Below are experts of layer 7 (counted from 0) of a mixture-of-experts language model. Rows are named router (the router's row for the expert), gate (a neuron's input weights, with its number), up (a neuron's input weights, with its number) and show model dimensions 0-95. Each number is 128 + 32 x the weight over its row's rms, rounded and kept within 0 to 255. Numbers have three digits each.
After each expert's rows: a language model's description of what the expert responds to. This comes from a sample of Wikipedia text that the model never trained on.

# expert 37
router:110193137104157153079107142136078124155123099148169107136151155152069093084101101136089169118145187071089200130077130124137122139152083144084132117108125130159100163160130078153150091088113073070212119104111141152099145179119139145155093117140131192143137104116166133157168152106139131166
gate0:171124118138104144146061075121110126085139169144181099138043060101092136084130183131128170119131097079169221146184164096118132123112133155182172169146141139126147125171100159156152114153123087146145152140137169106152142135079178116141106088115145138115071146189094160116102143137105143104
up0:109132112113172119134205170129183133172134111084098159128216157135133124146129122102135064112131140175103058087079095152119158130119136104105100074139099110147141155105149135109141166099121174118105115108090132171101108150145098132094172163147102079152189109100143097117129101141145081163
gate1:189168178130183124158193163124142112142066147110097168143124199157138085151120171118131178180154160123119140090160065159099137141096144151151120103129191108137131114129092103177105170132065097098183139171129162133092152133054124152124104115137147109175144123083104140085140127107132186105
up1:164114157151135111149139178115142125142126159166127150169069202145126128147115137117099143171155146170104173123097123110101147133128087142154102211130151147152067101139162073141135174149096148110131106152143199104122173124094147101096132131131142111234135137101151162161136113124121164077
gate2:140116190160089173099151135171160134127108091162117033121131126149123129164162156077103108092094095149099209073138101130129183173131108126149151035098133177162149113084116118104104155109110160146119108092079110116133106098146082111105125116173138171080140115108123181114140094129181108120
up2:142115188137065160072138132133159138135128127184102044133133096135112134162163144132106105085071146141118201088113101094122162141172122128112147079108114181127138173097127120110104182117122152163094114096108106077118106084131100121132112136157137191083129132129152124096131136156169100089
gate3:186105110092155117135183178171105154148129121097173137205149176108124107132148121119118160134144043134126130129145123162125106109087138116130173172138104098122132155163092142121103106083101093091146146117129147058127121178151127119073134132094117140089119120165121154131143084108090150112
up3:147126154092175097104145138157141160118139139137116101206149112083096162099133142138099153128109083101081128142136122148137119121121151136117180146092096104094177144108127091088101119102083125099136133164114128083101063163157142103073120174111111147115087121163179156106139147141070166051
gate4:151144157106093100116131109110106130092082118106175112119102174082119140118144087115116135124178116059111088154131125111128110136115135126179131146150052172163130149166131188105175152195108131108124138111085138165194113128104064130133158144139141134133106142078160165180167125127096144120
up4:182140211150113144162124120200126166106110133081110161109107110113131167077111125117083160122143098101060109158084107139133116094029123086114066130166112116129165160118081145105118113154148144136141161167131139129152103098163099147162151144111134162155100177100139099144091111105115157169
Digits inside numbers and scores, and quantity words like two, three, first, several, a, as in more than two decades.

# expert 7
router:150139125130159138146126094111148161154162125110121141115133128187090133139125135109147173141205133143156113063151145135080183172112131128111098181094143147129112115119148136090117079135143116092102139148143091142138136148138140099106106131079169079162220117178162126049102166128115115134
gate0:190133158142120115166161150153078144177112127105070110064099143115170133103137149074160114128083092114079106125168110136068136208152141156132130081119106120084118147141155194127173074174152150097095166144139143128140142121148114130137119102121140113129159109091087149117091172110122117166
up0:139128122162147073124186129135092155068117104091174110151109155176108184134141145047168111080121095113133104163130144071114131115152077110097163146142141167115169157157091163186172113130111129143110073094123080187153106156146092127187193119135113093150132158055186118144129194140117114159
gate1:148135115188140131104114117105094117135053082174136118163153110166105109135114133148134116135159102127103178147142093081155151103084073091114061104124118137111119097130080094118161100134188124127122151112077099134117055114135111194119132114144124112208119133168094118121076165149127109147
up1:111157117152096099079091089130059124121101102178147129161146083130102121125106116131134126132141114090113203161111094134127103166109077129116107115150091153119130121125111072139165074115180091189111143067115112107135119128121128175100138124141156100231098138130131094180096132152091105168
gate2:143134145161130115126188115154143055145159120104114161131117166168085090128098154081105164108145096129105168074127107175143131175155148107175189207121170168194126146102121056161151125166106122112114119136128215132164134128149111091136121154101140113120156107118165183112102139123125099097
up2:135182124130091173039066112141140138099192085096104117099125145161089112125123113176099078097140123099072128121153145096126098168135147035131125138110114103134142158108157112188081140136077114125133168124093182099148152172188106107110105149128084142151149145128176130136129135130175168160
gate3:128154196151160104140141132120114165090150144138087138135157164139084154108123116112164129139149142150169163159164156178142167126092207082169182121171112124151128098071158133102097115106088140209111102114121094063162147135057143109071122138186193133127151145105115066104099120144142162115
up3:149104113111182148085091156149067109136137150072157150094158093105084073136149157073067118145054214146105111099115157105078123211149117156064119126149119110076127191160166119160192113151101168068124133139128123088174118088108083111129138137103061141201112113130146129167126090149164137129
gate4:088147153109125156205150163121146147163183120155164112146115179146126138125171139153152138170108117172113124189092116140110139146065082146160182194184084125084159084137137121114149154107130106111157161104128149227117189116082155147119105186117065175158124142130111133124138133119132123072
up4:172101077125210124059084103132104114106104141120137164127118116099096111087087125131097133083092148070102122112181141128189163135202141126141108155094157156148113165168132174169128124159170106115045129168169117051137052156119139090133096074140143089138097122137121093132175118161152129179
Pipes opening a table right after a heading, heading markers like == and ===, and name words such as United, States, National, American, British.

# expert 52
router:142168158182084148121137117101070151146185146142125126150072161073127153140151113124099165116154114102126104143132097143143115144136100145169140176173114143133168109176073081126127177069077113149089143107078172127173134189131115143097142115119130146111152164149153098181100115090134140156
gate0:129155180157158121112107138143170106081122176078065100090133174129173099118172080146131130096131094107111134015127131129126178162084136118151102147171115092196200152178091136145155163121121126124124166106185155111068142167105030114134147114148127105148146075161157125133085171170146083061
up0:167114088064119147124141148136164189155150137188128118146148072118134101072064168134107081146166146118156118157113182105109090147106119161144145090103106117141129155114193086178112157145123130081147123155148131166141125122134162117144129130090140156159114112111162163161179145162143093113
gate1:139142112114177104149073115105099094083134116094080097149149154134101101085140123157133154122115157151130103098128168068114197073051143106160156113128143116137117147098151106132147134085116142095087159110169181149117176139124131140144110136078080179125077076140100127142150147146125108111
up1:135132167127170091121119091138078101102159135100096079210134168118088126099151154119106185158095146134146114102133189084105183102059152100147156144103182135123125158115142111166154141102113147113081147145126211133146170180129125148131122136091068159119132083150107123140154110162134114114
gate2:139125104070116136146103140122111111169100097073117140139091135161137177164150163146119132159123113114159089129206117138107126104145099125091217151120083193141130120138084158063132085163150091126111168136133113166158173160163080144146202106073154117123126150126155139117125108099089158197
up2:139166116189144171103147090129123114093112188134151121147131124134119087111144171133139108129128135200133171131121205128136108123118161127178144114119183123177105123087140111187113128105117180096119092149154156102067062145135190072135067124143129117110134084074122124180107145175187076104
gate3:133134108094065159151102118147112207166111105113117153133114124097174122123098162146143069171086146112140146122108096125099085160125144103130162160063182163113161094128138164088122114090115100090090146081119126109173165113159105150085125122046114121127094172102132138133113110090097174183
up3:121107145165175090071148156093163091081160138120147118119161130155078150131124106120112204093139117120124135135165184147163134105117103132128073114199082082120128162124110098159161127179132167167171099184125153161109078145098150119145157112202160112162158094165104108117122134150173080047
gate4:155132148149124129136125062127158137151132112135108159185093115137139147111168094118098138072162168109162196127008154217174152162123135131123109127129132113097072129087155100112129164112126108154065135136152203051154101161145127149114116137107100153130088148124170107070117086152095157112
up4:201088140153132096122136135163145108111106154174175237135129130094176135161097072180092164126123107117123146187100120109190153110092119097170123144126133158144116119120125163105139136146097104159100078138116145102180136124143175105182150085086088147079145126086115157119140133140145183168
Commas, pipes and parentheses following city names in tables and bios, such as "Washington, D.C.", "El Paso, Texas", "Kingston, Surrey".

# expert 39
router:156104040164150120140207092127187150153125172136182095154153180074104055110072090082104162168080114095149124095091106148126095135178146107159133157129139126123113142135146121144131082120150037112164070117130183132113132144116129136068128165181152120115127108112102115121194076117106092130
gate0:122115183117111164191101110180115122100125137173187128172119104173121173142119139135113145115141159134079114119213150141113091159144096173148188140171102115143108115166157122180087138105141136110143138129064139121140107191178083183162140110153102129113099161102118122128190113141082094112
up0:163110098153121144164129174136128108164162060117087110076106114117196133209170121112152121128140130115104126159159154144111135108096150119176146138154132093119066103109106157139141119133137097149139116163106147129084191163179088139110085109184126170093047141130048128099089125123192141085
gate1:143043158107107165143134167133106162131118132179148126138127163196146102083146124121147105155161118165111142157069081130100109080135153140193165162115110126161106131051163178126107079084147089108150064156102138169096123109133118113162129128075183141095186143124120137163092128126091126078
up1:103151123198121187204129100133115144133123155100110106127142143112149145097137122119097164126128150055126146173076138124092123098105131127099116148118174129106126105086087132117107133166108112124129163123118107151135114119181171089083171100117176179097119087170157129151158137112131103141
gate2:133067107122239109122143092131164165172148121120133140155176123142087068162084133101135141114182133139180166176154124126176164108147141096086163061171152103105176160129123121119132195119106102171152120190169116118147123153127177104102185078177118118136150098148136163145129220156210124132
up2:124120132042127098108136125117060133102139142132077130107097124184123093226091144165123152122110122093139110140177137092126099136063149079111086150102142121093143161136121158170119181092131137116172102173111118125187150091145125168167179131083112088163088131156060164120111090082113136125
gate3:154118195134130144092166174161049119080092176112122090134083153142189131096143151089090161153190116144133094077149160123086096141115172132087181165142126060105167132056148152165135144164117118114145052063113130094124121095096095129157120176145048126140125102169122139121131096124108128127
up3:096040077130162115146109181107101134165108152118112120089121114136127071103116142167126086155136098101173144113147103146076141124138148151163136143166109056118118180167128110137147176071142196081117152173123147109146099137153156104178087108089151168122128103111187094184117141157145169143
gate4:123040120075101167111105029135133120195122119090064136105200107106143097087179143086125075124129084162133068103141117109116135126169170103117175140134161116089091162134141116111104118178175134071142126149103099077138131150182112102118117187078145119115136124114072080163108118128095163075
up4:137071132087116136122169071114109086174059137120123110140154114124147101085112133116197096155129078173132108136123117161140102177116115125111131147183133105146142126155098093093120123154078057102167097114152176123132119076132120112199133184112093097138177134106107178129110096144077148183
Function words starting a noun phrase or verb group in narrative prose: a, an, was, his, its, has, often after made or play.

# expert 59
router:119184108126111141150138103120166145131138114115148129100144106127095110128142106178148165121221125116164094131114128109159212142146114123077103098159105065126110148136142102127128156083124152097149171163154073150155123169192097139089126141072134145152148147139165112106086141175184138144
gate0:229119076109167160149099127165138193096107142106134164157186133140152144126082162075093126107129178151144083166138096142181137127122130112095164146148097121129110161188078107141176126086142086112119079181126103081168201099112131086157168100112166151101121139119102162123149126102132166142
up0:206130079066116160130069137140181166128176193117133141190157128093135081141058093052077167107136182156116121127180110132162157119129158111127149174150165150119131166191096079149140122096170116148130124165123095099145154118103160137152118128148101133060111157129096156127108120089169122133
gate1:118119126177161128173129117114095121069135158172135116113107187086190095113091146116084153197114162093126113127119122106125127123099106119125138139166100171151090099149184124090159102153112105144115092102116114140108133122131072110119120133131142096101128126097058089138121130152155128144
up1:080091106178143063163137129126166123133141120162100119102097174099120116168183101167128128116170154097068115111130121126128170189119087127204164121113171116152168108187176197107138134146112170153120071125129163132127159101059138115172087106150160027073153139189099113137087152126101108169
gate2:149096110107163118168090160134179113133169103115157134165140138118120060108129133128146082177126150133155121138169123135193118108148098130076106123105147137133062117144166094145111156155168073160156131081152139151135097167162093143229144136132156144079161158062091156142136102095137126085
up2:110136112136116117104131141130133132136116139112141163178184131098095099061129113086167109133166176118113142118189105094156128119110118113114119122119131151132065143176171086158161135154174146207112112086161130177104095172160111128190139109088127072047084125088086136118104099102125150151
gate3:140145104154127125113180145146152165141121202134088180140134069086112116100129107133179072128142139125197163159153143177126100170114172148145209102128127176144121142072115149084129157177181128091068151097163116159133088190187174182111152111175117115186118173052097121124118152165094120075
up3:092085174112116134131095096078100117125096035150134113144130149166154125180108102121100158110107120157084105099085083111102107113124097105102061167145144107112106099183132090157121108090114109128182079138087162085159128079076120074123114152090145128094131088128146129129150108075161130148
gate4:119097176219166166152110127177219110099106136104164160136153140133075135161146180145094139132129113157104115112105155141150108144079165097170146104112103051098128171093139148103130163120166087116131168084170154086133131120147140121098091127101092130163140135139116151138117103083135174166
up4:084059112103104133117166124170065125169122107152135099092121138129136203151090142105167136166157115132163113155130005112140136138129122098129109105132168179130126125128085151189107128106129139177112120072131113175154069125130179171096099156151175170108147162110178115101123219100156143095
Pipes, periods and commas ending table cells or result entries in sports and election tables, such as Nagoya, Japan |, def., 6–4,.

# expert 47
router:097099157167135178180180103124089157111136134151085110191152110126090179102090074131087075064117121134102142101157138123150167076144161088111187139120169130080113175175155124178100195155144072129167175149076148154186136176125151182120102150144125133110108092130129124104106161155132146141
gate0:117054148103062097231115147117170180156089127061109135130137133168122173146087121182049105143147136083151205149087101086145097173145094094151095107165096056106097128127138057087152100113068098136101135137177089135178158149120132112101117159076129127169111140151116118162108183153116109103
up0:089062144101077111194124185130133144151068109091112121129154137139121172138092116162059124113145168079122173145106074113148112178107050121153119139149085081120053146125149027142160136130081092134114085122158078139165153150157131101123121156098153124171121102146135131145092169137123126125
gate1:112095146124171115186098081098159118089139148119097107101134134175134124117175121143104140098093128131105161096087113107140144081221168106110074080143130077081160145102125102200165106127175139132162109136142176132085108205093102115118129107165150109042130114083096100130077149111126148133
up1:125182114149111200060143183133121163162136093110125146147116111103121107148111149133121138137148125111166130178150158148104075133037086157143156144084146179192132097155148154082112149123077151094075190107126106129136142051123148119160109128079127135203114157188174166123150116167136106139
gate2:187115160139104138104199130110139123138139101136106183168194176086048120131169107134206102127166160111092177150153149158153165100194183096148166074115197126114131096090054149143182151156146090111118143103127139127096124162110096120168113095177099145126115140120140141134111128154161145115
up2:181116182137100102122185127131129122135159087172139193166170158102046121101158098109163091146163150132106129134161142150134146110150171108092161068098186124113112128107071129167163131150141098092128118099099117162116094099075081137144138129146107162134060136160161108132117095182116153119
gate3:115152126155109119175140126082121121096099108157161106156096113177162079086102152150091085123099158156081177117058124124108110096144130124185140079132104157147156138128092095168116160138114129117146085066134117133128108177121123114057151151195115149097114147107133135123160158108132092088
up3:120183104099155132113135184141136163167129120099078151118160121066125132205117111096131142145141137149171103139195110162136124153143081102106168140159168093145119111103196176092133155128173111155135114165137150105116179057147143075161118108085099129146123123145097091099136099170102183149
gate4:151168109100122156189113094155135136131121118101147118116109108107108101095105100082125157177149148151153180116114072052143099140123127142133133196127065112079154133148097106096103099179085141136089110106165142192163150099154164156157130149241109156143189149124153137144110108141144161130
up4:110161120103143121140130072068126144114084134142145169161169103121127095146128171079118143100120093159143139162071160031107113102043136160108170173076168150126163161182108142125124116128107076086170162138133114106153106160119140129142137098123113116125127137131167109102057115130161119161
Line-initial dashes, heading equals signs, table pipes and colons starting list items or headings, plus common first names like Robert, Michael.

# expert 1
router:104239116146147158150149146113086117179057159105152115130129102155160070128092186156163153139167151163090091115051151115129151119153049132127149155107093100104133122139161152136110117109133080119119206085148145142167172149186125094132099197123132150154160099143107172158111048149144142174
gate0:100084111134122149146122131151147116152140125169092194149110164159117186071095109142150124122111123139078117084134139112166105084142142137139166078143122118132071164109103169157145127135177115173128105175152158100137122117063106044147144131064103170132153160149121134166162167128072136109
up0:137095085166128139120143157142105111147098131154144144122129138133144195081104113107105143114130138104093110091105108110121099098143089158136171082130114157111055124128136174182113146157142097228094137183101148126145120084064092094155148149073138189159132156110121147158157162149048120137
gate1:162101063109077121126067138089096193084125156105105126175150094128121113140143194189182134097068103103158118061118000174109120110100078097155105151169087171082170113155115132160126096128151117153111090103104136142138104147137107183092114159085139161127110166121154093128060157160127121083
up1:167108114136096123119101121091053204141104160113059156165162080131133110121157198174158130118079110096119088051114074143090104093121036118130142139169087164108157085171120125155139101128139100147079121086093129102128130131142119110117093155077100140164143135099112098096082120160116108122
gate2:159173085127143164126155121154202114141053172117091108062097118078120142189051138143112196128110101116114162115129095137087145076148068107139107100128124131112149172139076165119075136121132097125124121130135121169125182176110111146121100154126090128115100192124142100135069090123058168150
up2:214113104152128184091114176137165110082112113195102115099069114177070178130117112141114154106162080149108097097155129152144156149103116136125146113122095120110125206109065126162107127139147093126037142092088113150095151126159156123114145156093123163124108111093133121189121110120113149137
gate3:132140154129108116125149093144047120123120135125103173083125130108176135134162161103176131108089167105138069145142099114174195127173184184148084109116084151122111183125106175091102155189132106100057148181122146099093132169131083140197134146170157150124114162099100093095148151095122111165
up3:139147148124109128128139099139028105152112137139105156071156104128153173126143178120184106104070147120125083164133108107199194127142178174147079122097070149142074162103135163083100135200151106107081137154108132097116124143144102151178117124153177149141115145071109088092142145086123108154
gate4:103066188088147129153154153132133128126159118099143093128169089126106145145090059066153186167144120142140121132153105107072118127133159171104167140166076128143112140124123110109106120109105060084072062158100124120190143123151088102109169123216058153160100101063148152153114160154093123117
up4:124166083146138122107114090103134167140102121156112173094082164139115083088180179207125084110121112073105107110098129156155150120128110098164120115095192125118155148120137149118163142193160180181202205103133131138068107111126174163156110107065176103120137173180102093105150118058139140153
Blank cells, pipes and digits inside Wikipedia tables, especially election and medal tables, e.g. empty cells after Totals, Total votes, Majority.

# expert 27
router:147156125139140092128137110092147118160165150087185109126088107120114073125065142150075165101132122153101129102096182109150142087143074131077077174116089119079101100127134127155128107150081120174128163094114117140163129165133132121134112131079134170184133148165110206127114095151144143163
gate0:204126132152143095091111126129146115095116123164171127103096140127103122171066153109127179046147097137147135091112135159141116120113158092171144142142128155064176136113104151160136137164134081093141157110174141165166133126091164113135137146121122220109146181114122191124161142169114143132
up0:164147139167139071108138121092145125121102141091145095119146101109104138153102136104139162118160112115130162138136155086118155141161136103217137091109142125110068147060129125149158146125118115123156113080177094101143129107088102134159127174180055104142176209046115184065116079193093155178
gate1:181187103128116162089155113100158108168140151113136128064137096164116129116160128111162161130139091088132141160170148116147137088138130092124117157112141100133084095147104103142171122178124107158091136057129129097130125157146084113146000112150090128086141122053141063124072167164122111153
up1:139178112134162117119129118135134126114074124151070095094162132116157134135188061112131165120107107100126100122214102132103192118169157081085124147150157080149089096069113113110161116176105129121148141128177170068120090184140085078133070159109137077136167145059089105124105134153180126218
gate2:118071139120165138099133104195094088121139116100123103162144131102167167091140135129083098135164163092142121179130134153121142137124098091124181089151141121089064120178144130097139120197159149134069112081125105067095153129137120148137101122176127109152103150074099114138113153137085114098
up2:099149130124081081103125093053159168125125112162140134112137116173129086180121166153146176142069117144135133075137155122142143122149167084161150190113103120175209138058099110159110155081151126148190174198112125191161083121100195113119173124094132131086170110206123157101152139150197159130
gate3:137109086065099128111107135159167145140114159100152113143142156088150153146130142134133139148142111167099090093113134136077137136150154084046059060187139089105155172115129100149114119118133064128129103133103106141107137087113098089130146188131110160200142140146092102110135093102098105110
up3:121097087126144121103111112164137122120094084096153058127133203131151164151154142132149104118109087068130159110077097150115121128158115162127171051161131119148139150187109127149100108112154114115134136120128133142161117138142207183055068168096123085139107074139143098195129152118081189157
gate4:093191114110190119140129112111143075151134175153119163125109101139159133107126081108149096181095106170140103167110199092110192094131122159079132125163094127130119142167141148160128140182131163037109166130127130120092084098128105108140169111146111087144114131076125093138121109163178075062
up4:112178157126205073107149103118097108124124137186106174142125119127166094100121076129144137167136147153121051155161234093129187125139117156109137140144105146158181145195139085116141131151141169065128176120130162141104092111107083075116144135141131110143129136113109128130154161161213093114
Pipe separators, digits and country codes inside Wikipedia tables of results, standings and votes, such as |, CHN, SRB, Total.

# expert 25
router:097115127145179164131190092141105169114144123129145128125129081141082178150126094145089141151137118179116074110135114082110166094113138054181146127111163118065124173140155197148131131112146119141128190203127051110164158131124085134099104088190105065067122115125144122123112155125151073128
gate0:129072131195099095171127156143093088106119154168113134138160094105123095113080141100106125145142133078130143181186168131096133118180118097116116151121183185151095114132122133136136149132077093143115175169120093057115094115148068147184144148179153155118099187137132126113111108149118128123
up0:060177105163104131117152196139114158120162107177097088129110128161143112094168132144148105155155131127191092164134097159078124183066137085122152176139174086112179150108163099074091076173179140132114155106060119203231144140139127177112126074133094166168121067094115116135152109139139138150
gate1:114147129105148125165088118135139137104069100071129155154115133177146121151155126147106146145151125142130154066079076145146146119089119115115078107112046128159120064143125176150179101091135137106134083096220107089069114131097107116148143167080148118130107095082132117098106163071131169134
up1:155091147148068141133151153130097116119122137106120112127150138087128129094134103079165155110116150165126115183197129080138117140173116138119140117080142099113098181158108157186122112088112079159115128194067108081148103068111071054083117123182074141129117135167139160171078101140178092130
gate2:088116127098157101080157185138070096176114128115109087102113111096147119123111153087127209151174146162098119106093147141149113143074128160112059164099115078112109117126162094169185129196175093146127152143113105091155147161193165168153100172118069127173166158095096120132084095173131129152
up2:103182164109180060174158200070151133169117101178206126163142124141114143149170150126111201182121138184141169176097161116105118146137143154131135161079124132169144143150132116092120115120126145108098140125041133156138151180112075116150142141137118151144096134061138135085154026177153144184
gate3:182100123100163117126103169074078091087117159147129142143124151196142205151159134118113175158164218084080189117123126084093111114092129101147141182111141139108115122119125166101114117102161161167116131171146127103159121102136229201149104091130134139128088094183132068088155069142110110116
up3:154147111161136115151114132146106158164166137140113074119103058138167040104086087151161100153119120180193128173128083179128147111139125148100106120130155098136208171121101122139118141133115119150150097121141122172096080159122079106140094167105147126141096137107125129091181138128160190127
gate4:155125164138113119177070091180077154102103127108143094147160149149135119130112135145125080179149172224157180112098140175104173156182135163122132134106085120085119095085141151105147119099090152124119151137165114082123148118174055114171151153143174150099140125076133151107079130101126180126
up4:161110091109104134155158124132131087160126124116163050086091126089164112091160120086171150116111113117110174132089107098073112135124136136101146170098050121146127166158073105133114162144130099172079121098118157109126041152137140121120185183113116147175143085110156104163143087091107110123
English given names and pieces completing first names, e.g. John, William, Thomas, Margare-ta, Geoff-rey, Lill-ian.

# expert 36
router:087149133144149172113131158020103163123100145111132131154114112173159060104105117190104145104141132066096105129136107109149140110152062116125121140157145149202162108120111101118081135076137142117123126166134092229096091132168160069144110059060172098142171133122100148138123199098134111156
gate0:208161107096098095116111113176149134157131125108152144034151083159110085153120119109091127110211106159160079195095169151109171118114097091113093139060067056133123148086077124126155065090133124112070111126143123164117095154160119135107159074155129100183136107090168087111118158082157117199
up0:101104141149109201073156136132124087099167186130122080133104088141149214123167110167111138125134135186161169093075138078077049173151111112164150107164107095134124082153174166138155136108118123082115120114119084126158176130133152119112136127119167138106145113113153119139075124187095161125
gate1:116126118166165169204134128107112158141093143160183107129082137159196160102109172095142140208099111069160143140107118114090101080153150135078110117089147165115092105136160164193112080144129143094145126135105109165129139089151169155119136166067167185160122142106145117117184208159134098090
up1:094104119184151169203122109135078143146115146142161096140118161156180155125125143087144109158110100122156157103138111104090112111117086119062104126125146165095109067138137133197152061120108129109125128117094107188123119116129144170094143165115186160119157131145146112108117213150083106112
gate2:103133164071149127127112121110078135040176137163114160176130130151151102110103108081133146132156107118091187166140124101109132115162162071121123133130117182171086159144195140138110180160096120178156139169151183092157122084071137120182168134112070066168158134141114121131109101110121074060
up2:154131132138159108136091166136147114148199144104124108162156140146121136174065075179083059169120100133123122095170063156119080147116150113154115137074124170110090115143106163187146122070147120141135145111121178106099117079105145093099094116136166064153182138178098132111127104152122146182
gate3:135140169112219155153112036135126188142092192136118127118071118148160129094162097107134094140118182141078082141125136192114133103183151137138069111149156163152124150160112186116098158135142141090168141136126152060186058087110100087173096113125145116126125088145079125109127126119123119183
up3:110166089146118111064112120137206114123116113085130116144147123174134156094130165192105115131074108077125170162167109136184153168094119104119137120101097083139143074088140128222119082151128106170090147127159047115103164099059135096130070123130135115134079119158148107118103124117066201082
gate4:203167112148126115156112169117166126156111127105113104160171161111142136148111079127173117089160108110176122208096094158033113101134177130099110118188108197112110136113143138096122087065118112076095154092119127110165085110144123115074135132108166109143095139141142175099166125124108087200
up4:059045117129139128068140053156142129107167111104167110116175109119140110121150173085124159113107137132069148101124163131159142126159107114128139145113107154168162149156124117120153154183109073212113118104147091134194208108177171116112135137139010135136157138182126108121115111168104115133
Single digits inside years, rankings and table numbers, especially "1", as in 2021, #14, (16), plus table cells.

# expert 30
router:161088132141171174107100121112171149141175135220126152087145189110096121115149099104142118063127113051117173129094105152152191150156106111120136153143115113148082154164150060116144159108091144094129102122101206167058151129126158175135123135156152152118097103142131104145101105098096167139
gate0:146199128085107150110109195185142153161149165092098157124151131088129165061136142138176113102111134091114123141115163128126139141104125164149203142099140203174068131140179113156222178136155134146108153102145190070160111140107129117084107140074125104140186139113127150172158129150169083137
up0:134099094146139137148144078143093105104114143152189101173115094178124111157092145192088106169130121183106123125109126161116177134140145138174055076111106072116156116126106162103073063164124133147125167137143110183152130170126137124160115125168087112186093128151103127097107181075124141142
gate1:187088121153135083148143151178135119122135135156093108119089136106149144184106077159117102090101168136110120131146101183091080139151104152121098076078132094138159139097098160174132079115143172188099136183099141111169149137139079162151106116108158153150172118123122045113132121104087139104
up1:116108168079089136148113115101107114117142110121163102132127117087152172123126180134074116147148152148192132187108062125113133098162133156117153128113163095100141118132107158184100134092139110184154148124155155202151137117105179107091096119099153077125117108156156157171127142144087107143
gate2:118138211167116162128136137116152104084111113128149148110136133117135132130164102153108135124083094125133146085160170180133081076126147108117166048169138122086157097069150122077176182119156061107074102197110138083149093150192058096119103138195069137105130136132146143099156106079131132136
up2:108143079085128099163151131153101129184175097152100094103165110127069166077114137132167048115179151115130104159121050054110140151124114143118100139087119107125092163130047142178122028132134200175157121088098130165140147137092098152115106140071183087137113114118137135164115202125141132166
gate3:055092184118179109117159073148132076111108134121053133143126126085107140156135132106107088088167175138140129133090139092095128156141143097135138173133082139140133180131100204135154089088165083119124141137108130142093158140168101078137110097125150143094092094082162072178132174152125100125
up3:071095175126135130131116041185160110128096142115124147134144141093097119146117102073153105119189188170127114120131077105167168126093129131093113174140043116133162132104060147157127087074121092100124073118123150159127120144153093076123189159162151111112053102120136158190147126148130138109
gate4:145106101092109090105082124077075099173122177160153143124153139164147160127105080154100108158130174112126117160131101142148086112136108134159103125125087107148044139145124078143093070137060176137134126138079103098178112189108122065194083134119185146128103118198135166114166153118139139111
up4:139096147148126134160096077100142113159104174134104088143164164155133142116176139115120095130136179123123128129161101171158112153149091120197065120114114158134086095143148151112121104106061172152171167167132088127142087152140104107225127166188193143115106058186148154109153153145146142077
Links between list items or clauses, mainly "and", commas, "or", "but", "including", "while", as in "cafe, bar and more".

# expert 2
router:126135080162137106073204092073143176161174110177168127086162085111085097149130123131125152100165128172141134130120160114181134153153067143147098136137120086155103083168141081135100125093100091109137140114127099152187160172186125102093104098122147130129165058149112128104156170119195112146
gate0:093119131164098106151094090158144089118172093189097133102161158132097103172135160079176098178096174141154109090109131117144126136075128169148111150100128175113115163077110105100115090137140191151207060134085088184127117113117094130121175091139152166118120119077101146107149109150072124105
up0:113188110164078080134135130160134142109124113148120169125168062166099061170151134092168088130100159131135119127159118111161127091068197214138106126141116093126137168106070071070124108092112196149144075178065137162104128106119085087137140102112133155136067144093096130108171098166109121126
gate1:091124149195138169117096061076109130117115100095123121115138118167084170160182155092151139124152154138151137193078157113118087127102134143125137201156115118131102038113108137127094072070125101113127101136158162168136127184149096119077085137168135160137128091116154159137135195102055153105
up1:111119161205108177112097063090104143091114135114111107102154142188102171171161163104178144111161156120171135209040141113134101119112138150129120160152110125163106058141149160101096089083121134133132099122156159154112137190163113113094037106159164178136128102088153145140150204104084136107
gate2:111108156107133093126159127096151149167090132108158136115104075142177157177087093109184128140133143181114130138125094093142155137156138120153158158144156054132146130123141111121115174121083121126130118133144128148193103042082184179157090132168157132143090108117077108129108080200157134092
up2:156152098135134151170126124149107104101174109155105101129130185110096073085155180134068128129102120074122126128137160178112106125119105145107106114107142178110136139108109153130133080137162133107107152125127123117046146204122092127102199134102082113114159143148185139078135150072101122184
gate3:094170140111133067074172106155145206122044143164081158097157084114090134141136177119122156151136125110109109182122082112100070088141164128150116126123135137099101136153169119085190132144130126142091138121099128108160099080085124112151136162123135050143114141151132088121107149140143152157
up3:123146152104132091119146111137153190156065132141103132072120110134137164131104186113122137126139180161084114153123075112090060074106128055142127114111105137099074136150142175129180140141096157116126122115154106153155105081106148078174149145162129081140115107153124087142129159131144152176
gate4:117168176136112144110164120113170061163103092158119101147088110108116142130132187087061152147140093207073154123095125090125131169144129183105213208165120156154093141118153137120092140181089130120138144173090158139127128118137157128114130147111151162157184127095129173087097106161130075086
up4:099139165121129126119170097119170059164082129147085094133129070110144178114095170115053150101143139189054161081077090084085124174127140158115175146135177156165087105131147151152116131138127093110128122184157162101158145143150147109102101164064142108155142113097117173107102119188127069107
Tokens opening a line or table cell: leading spaces before team names in match reports, table pipes, list dashes, sentence-initial The/He/After.